{"n_layer": 9, "d_expert": 32, "d_shared_expert": 0, "router_score": "softmax", "normalize_top_k": false, "router_logit_norm": 1.0, "vocab_size": 16384, "norm": "rmsnorm", "init_std_o": 0.0183, "init_std_down": 0.0183, "warmup_steps": 200, "seq_len": 256, "doc_mask": true}
Below are experts of layer 5 (counted from 0) of a mixture-of-experts language model. Rows are named router (the router's row for the expert), down (a neuron's output weights, with its number) and show model dimensions 0-127. Each number is 200 + 40 x the weight over its row's rms, rounded and kept within 0 to 999.
After each expert's rows: "comes before" lists some tokens at least twice as common just after its tokens as in all text. This comes from a sample of Wikipedia text that the model never trained on. Tokens count by the router's weight.

# expert 118
router,237,159,156,247,259,126,158,222,173,249,205,235,261,218,204,254,167,230,155,291,134,249,252,273,256,249,211,253,162,191,298,224,263,249,200,151,211,166,189,233,254,193,178,229,221,145,252,245,159,188,176,230,146,245,190,210,184,251,202,175,140,214,195,200,208,184,197,246,161,261,203,231,192,155,169,278,198,219,205,133,236,213,205,242,197,270,173,145,233,273,222,214,169,210,201,242,187,136,178,197,160,247,249,240,169,244,188,257,229,261,205,174,168,225,235,253,246,202,211,198,237,177,238,141,173,142,229,187
down0,229,193,190,195,239,244,216,192,175,202,215,228,161,191,229,256,152,168,175,244,210,191,201,230,171,227,200,143,232,169,221,291,130,176,167,227,217,159,185,243,210,241,212,145,212,199,242,234,165,228,146,203,204,213,219,185,212,319,190,188,213,208,222,201,180,203,210,154,232,191,224,190,210,273,158,208,163,193,189,108,258,183,182,192,262,263,171,184,143,204,171,204,238,352,213,179,242,189,284,209,210,302,252,145,134,166,226,251,204,179,256,251,221,228,207,214,206,125,280,225,166,212,246,135,225,160,164,178
comes before: "| ", "-", "|", "- ", "  -", "- D"

# expert 130
router,224,120,116,127,167,237,153,212,242,174,234,221,180,219,245,189,131,246,198,235,198,253,217,186,204,204,195,170,162,216,241,174,269,272,186,213,218,109,201,257,251,123,144,182,152,227,201,283,207,201,220,218,183,196,167,179,161,203,215,142,162,250,248,195,117,211,162,177,177,292,176,199,145,203,189,214,167,208,168,131,257,233,236,200,163,277,268,158,150,195,190,271,206,230,227,272,215,188,192,226,237,249,250,173,216,162,205,205,243,247,202,135,239,224,178,226,232,202,241,151,155,212,258,201,164,152,173,181
down3,275,274,201,207,271,170,249,224,191,212,211,162,186,225,223,260,159,249,192,185,172,164,231,160,164,178,186,311,221,201,127,228,146,196,154,247,242,262,150,208,216,178,196,209,225,207,250,206,247,279,207,206,226,171,189,214,244,208,239,298,192,168,226,325,158,220,190,193,255,168,162,219,143,171,163,149,242,232,228,226,188,246,175,235,172,226,153,225,138,242,148,183,237,200,161,139,208,213,230,177,219,209,201,178,203,173,183,242,271,218,150,202,232,244,199,222,291,234,182,236,251,208,154,193,215,145,267,260
comes before: "| ", "|", "-", "=", "- ", "==="

# expert 69
router,258,227,236,174,248,143,200,191,208,147,248,125,260,130,198,128,189,172,245,188,205,143,227,216,163,160,215,235,116,223,157,248,187,216,243,115,172,202,229,262,249,165,151,195,159,166,211,143,247,213,204,276,129,192,185,182,171,202,163,208,173,140,229,195,160,153,167,205,235,247,183,246,227,205,215,264,181,117,247,232,192,213,168,271,202,201,233,221,210,195,162,235,175,205,179,178,192,140,218,200,212,274,231,230,202,184,191,207,196,197,258,244,242,214,192,290,271,254,210,158,212,281,278,194,263,137,209,195
down0,157,138,207,145,188,173,231,174,197,111,166,188,228,150,223,137,217,208,133,222,253,128,271,184,131,174,168,224,248,214,221,213,186,220,173,140,241,208,185,191,223,226,195,241,194,180,148,236,187,239,213,226,204,117,181,256,154,157,201,258,147,178,197,272,240,107,115,160,181,201,59,163,199,195,198,158,257,230,177,150,158,166,248,200,162,224,197,128,250,195,204,168,178,187,224,167,222,149,157,208,179,180,189,213,236,133,177,194,230,148,200,218,150,193,188,284,174,173,199,210,175,281,186,183,188,167,194,187
comes before: ".", ",", " | ", ", ", ":", "–"

# expert 89
router,232,237,301,231,224,215,252,250,227,287,230,187,225,173,229,145,170,122,273,211,170,218,217,262,160,199,246,208,182,201,159,162,226,183,171,191,190,175,162,206,197,187,171,196,142,262,209,257,221,198,251,253,171,160,238,175,157,123,178,249,132,137,135,143,179,160,160,204,210,175,168,283,181,201,219,219,182,202,191,241,165,263,198,232,223,169,174,286,172,163,162,236,163,201,237,180,209,155,233,173,202,186,206,159,140,175,200,182,137,155,128,276,151,248,239,247,156,191,155,230,210,193,138,193,185,124,226,243
down0,203,150,232,188,157,209,141,216,239,256,231,206,200,203,228,194,176,213,225,243,190,225,177,268,143,184,134,266,185,121,214,197,241,150,259,239,200,197,210,177,150,225,198,203,91,122,226,166,269,209,257,209,183,244,181,208,83,229,130,241,224,236,175,265,197,254,170,215,234,171,289,236,226,196,221,168,265,269,195,207,199,176,272,196,115,206,166,217,220,282,197,214,197,260,224,225,217,180,167,182,177,207,250,165,119,213,132,218,180,173,214,222,231,155,225,219,185,169,193,225,235,212,211,232,234,189,273,162
comes before: " | ", ".", ",", " |", "–", "; "

# expert 44
router,243,236,265,270,190,163,192,153,231,256,265,199,234,216,191,228,114,168,231,257,176,228,261,230,234,185,213,226,170,157,272,200,248,164,191,181,245,193,206,275,237,251,178,156,173,115,189,149,222,168,235,215,193,210,185,198,248,211,237,203,167,273,200,210,183,241,193,185,289,221,222,176,218,219,237,175,153,273,241,156,138,203,148,241,163,234,130,229,236,229,256,197,231,195,185,216,247,189,122,193,265,232,260,188,144,162,198,168,175,197,204,170,157,257,183,218,221,154,220,241,219,244,265,118,140,162,224,136
down2,118,264,173,251,187,225,187,254,186,173,148,268,204,216,151,191,187,231,224,180,220,256,174,175,149,203,248,220,299,239,165,210,292,230,137,151,179,219,274,238,161,270,247,186,196,198,180,285,236,229,256,186,204,166,197,136,287,182,212,227,253,234,196,189,125,146,189,255,131,234,245,189,206,211,162,174,198,233,241,220,219,141,165,250,150,223,241,186,202,241,169,160,165,230,144,203,223,204,233,259,200,207,152,131,215,195,204,205,182,173,237,152,204,253,227,200,128,195,138,220,228,239,213,219,206,176,173,125
comes before: "The", "\n\n", "==", "In ", "===", "M"

# expert 154
router,275,181,255,190,237,193,162,176,196,254,222,234,150,159,264,241,239,270,216,160,176,223,268,200,196,170,123,254,197,192,175,199,195,131,139,223,155,149,239,122,161,170,220,196,190,194,282,205,177,227,182,236,166,152,175,233,183,179,203,193,152,191,234,138,181,170,167,170,156,182,215,201,210,205,139,201,255,138,176,131,164,240,241,247,124,271,237,219,148,161,164,287,247,201,243,265,200,151,260,178,180,196,193,236,180,176,151,255,174,254,169,263,158,202,149,243,189,179,233,123,213,183,252,193,183,165,157,211
down3,188,217,138,224,148,212,243,194,228,248,281,270,146,194,257,168,209,258,152,193,165,219,242,139,252,236,186,246,256,212,111,173,228,210,179,203,153,213,197,163,174,162,150,243,182,206,161,186,227,251,188,178,155,251,170,160,238,171,237,226,159,247,109,171,122,205,143,182,219,248,274,220,224,243,190,278,184,180,234,247,211,157,195,159,194,229,251,221,145,218,253,213,211,169,288,205,127,181,194,258,214,219,210,190,146,169,143,235,224,150,157,250,178,218,243,221,225,205,234,244,214,226,242,233,210,297,182,217
comes before: "1", "2", "3", "0", "4", "5"

# expert 131
router,241,259,242,191,194,146,228,193,226,163,209,195,247,147,167,167,216,224,288,164,153,179,254,247,191,173,219,205,145,260,150,262,215,178,213,101,160,250,205,231,244,231,209,167,208,154,245,134,265,161,252,258,137,227,133,126,144,209,176,185,218,172,185,237,230,196,215,258,179,231,193,250,159,182,187,262,173,188,217,200,170,159,186,248,209,208,235,219,233,208,147,213,145,229,108,154,215,165,166,154,214,197,210,194,211,214,226,213,126,182,255,201,246,223,238,234,281,239,203,179,133,215,214,212,276,113,248,179
down1,281,192,240,172,141,208,172,222,237,188,97,268,210,219,251,245,144,241,222,111,247,227,210,255,106,227,144,130,221,207,201,229,187,196,208,146,215,244,197,170,184,236,153,214,278,246,164,188,212,247,221,218,168,178,248,238,226,206,258,186,227,93,279,274,219,138,224,171,255,224,163,247,198,191,246,225,188,166,203,297,199,202,209,198,192,198,196,176,160,185,212,236,217,203,213,183,115,203,146,167,160,190,188,177,173,141,159,215,222,167,223,170,232,120,252,161,166,196,187,230,208,217,224,160,256,200,213,169
comes before: ".", "–", " | ", ",", "th", ", "

# expert 163
router,244,201,214,204,227,150,217,184,202,244,207,224,259,159,180,268,227,239,235,264,211,257,287,174,193,260,170,218,172,200,238,208,257,194,181,166,120,156,142,229,185,250,213,193,215,131,221,179,206,191,185,214,105,190,134,212,215,269,224,242,110,201,153,200,188,179,192,143,175,192,198,164,257,214,175,261,181,140,249,186,188,191,178,265,176,299,174,189,205,227,154,232,174,206,191,192,204,96,175,212,166,215,246,169,184,171,192,253,146,202,206,244,234,269,121,299,207,157,169,201,246,219,230,185,267,211,253,195
down0,165,193,214,264,150,245,110,144,179,212,136,248,218,154,132,183,219,279,154,198,196,305,206,216,191,190,196,228,227,134,175,253,291,265,216,205,268,176,186,210,215,179,166,146,191,224,208,205,180,175,267,233,241,177,151,190,154,234,213,146,208,267,196,273,187,142,155,132,235,197,219,139,181,187,208,228,116,229,212,190,175,239,179,156,235,189,198,146,205,150,131,177,191,251,249,268,161,215,231,181,191,166,204,153,212,199,242,139,228,191,228,153,150,243,171,188,218,175,133,254,268,185,188,229,186,162,214,202
comes before: "1", "-", "2", " | ", "  -", "3"

# expert 242
router,143,213,242,248,246,246,209,115,204,229,143,205,198,235,193,248,264,158,205,191,203,207,202,221,159,165,188,166,156,174,256,243,275,179,172,117,208,151,172,136,193,127,182,154,213,120,237,151,161,236,203,232,227,221,211,216,207,254,218,195,251,223,236,159,251,150,237,111,181,171,243,169,162,169,234,193,130,217,156,123,167,232,189,187,165,238,224,193,206,132,158,226,223,192,227,210,143,137,257,304,200,224,155,253,253,202,192,190,119,200,186,228,148,201,249,245,169,155,183,169,201,150,252,165,194,167,212,182
down1,240,168,179,153,212,216,160,165,234,178,237,134,249,165,167,210,219,171,249,189,202,201,188,180,202,233,192,186,210,205,160,183,200,160,191,225,201,246,142,265,141,143,174,156,198,230,195,156,187,186,201,271,192,215,238,185,168,119,152,161,246,202,185,174,224,156,239,189,219,193,182,203,107,137,158,124,187,260,166,196,222,244,195,241,201,234,143,119,147,81,174,205,136,245,132,182,208,218,198,217,126,233,201,209,214,249,245,240,211,99,223,250,105,262,265,115,217,192,163,181,203,223,223,156,176,202,198,199
comes before: "2", "1", "0", "3", "4", "5"

# expert 107
router,171,205,210,250,246,110,206,162,194,214,229,234,251,277,149,247,162,203,230,265,153,235,228,246,278,222,182,243,152,225,176,201,213,179,204,134,267,157,195,218,248,197,206,131,229,233,165,225,148,169,175,234,159,248,260,248,212,281,185,190,144,248,242,247,188,181,279,195,182,233,179,255,253,210,220,223,234,180,124,164,174,178,189,264,237,233,200,156,201,251,190,212,161,205,227,246,225,215,230,260,206,282,207,231,156,196,177,232,218,253,186,161,161,194,233,274,218,267,188,171,209,151,262,234,112,173,163,173
down0,179,240,256,258,262,243,203,212,184,212,206,201,156,221,216,117,186,253,279,238,266,151,238,281,190,247,231,188,195,118,235,154,237,171,157,229,202,184,174,250,175,185,160,198,239,178,219,160,250,191,275,240,191,250,121,206,186,182,183,176,195,172,164,183,220,148,170,205,289,241,141,125,218,144,181,242,174,175,252,156,257,222,242,225,175,170,192,126,220,240,170,219,244,218,176,191,175,180,231,191,177,168,233,307,290,242,224,220,204,212,258,200,199,227,181,186,146,194,166,153,159,192,164,137,216,203,248,144
comes before: "| ", "-", "- ", "|", "- C", "- D"

# expert 230
router,185,232,105,149,245,190,149,160,258,249,231,209,170,230,250,175,161,215,176,176,199,226,242,128,260,192,162,234,161,130,191,202,177,197,189,247,180,153,190,250,202,145,143,157,192,194,201,253,234,243,168,225,241,192,166,184,177,150,278,230,212,171,235,144,137,201,193,222,226,253,250,156,135,258,225,190,241,231,290,215,178,168,200,167,158,169,233,159,164,226,159,213,133,212,191,216,222,220,205,183,219,216,179,163,160,146,216,206,238,199,163,152,246,172,202,159,332,141,127,221,221,236,238,160,264,173,255,156
down3,236,265,179,181,256,139,168,215,214,236,136,199,189,307,166,256,174,220,242,240,180,221,152,202,203,215,218,193,268,249,280,223,270,170,203,235,200,227,169,171,232,173,255,191,192,195,234,131,279,190,133,240,178,255,194,281,195,244,240,137,192,165,143,218,213,189,256,206,176,192,191,166,174,186,195,214,120,207,208,227,215,211,278,205,274,193,200,270,234,203,250,140,214,132,189,192,153,179,189,170,220,198,212,174,249,233,154,237,199,227,231,184,160,217,138,145,211,163,244,231,202,88,266,161,206,196,240,161
comes before: "The", "==", "===", "In ", "|", "===="

# expert 187
router,243,254,229,210,245,220,167,232,197,244,186,238,124,167,226,188,259,204,154,138,157,250,198,131,166,214,207,205,164,168,189,147,209,152,202,213,192,158,257,112,175,102,245,239,149,194,268,148,152,229,197,179,165,233,142,224,197,187,195,202,205,189,215,170,212,175,195,185,168,203,202,219,170,183,168,190,112,113,226,145,134,215,189,225,167,229,276,140,171,168,126,269,248,228,237,193,175,212,267,257,231,220,195,235,175,189,183,236,104,209,197,198,180,259,115,161,168,215,202,114,218,194,271,186,231,203,192,189
down3,194,173,153,168,167,244,159,197,155,178,203,221,162,181,232,127,133,268,197,222,263,203,235,176,174,215,117,231,173,196,224,110,193,181,153,175,136,239,211,183,247,231,174,187,272,176,284,178,239,199,250,216,193,219,230,202,213,201,231,128,189,231,154,245,253,203,228,202,186,288,235,187,210,165,157,210,192,238,162,225,203,200,198,202,206,166,164,159,223,185,223,212,273,263,210,245,269,246,204,210,239,190,226,177,157,169,195,296,265,207,120,179,199,165,219,177,190,102,171,225,95,230,209,280,250,177,172,155
comes before: "1", "2", "3", "4", "5", "6"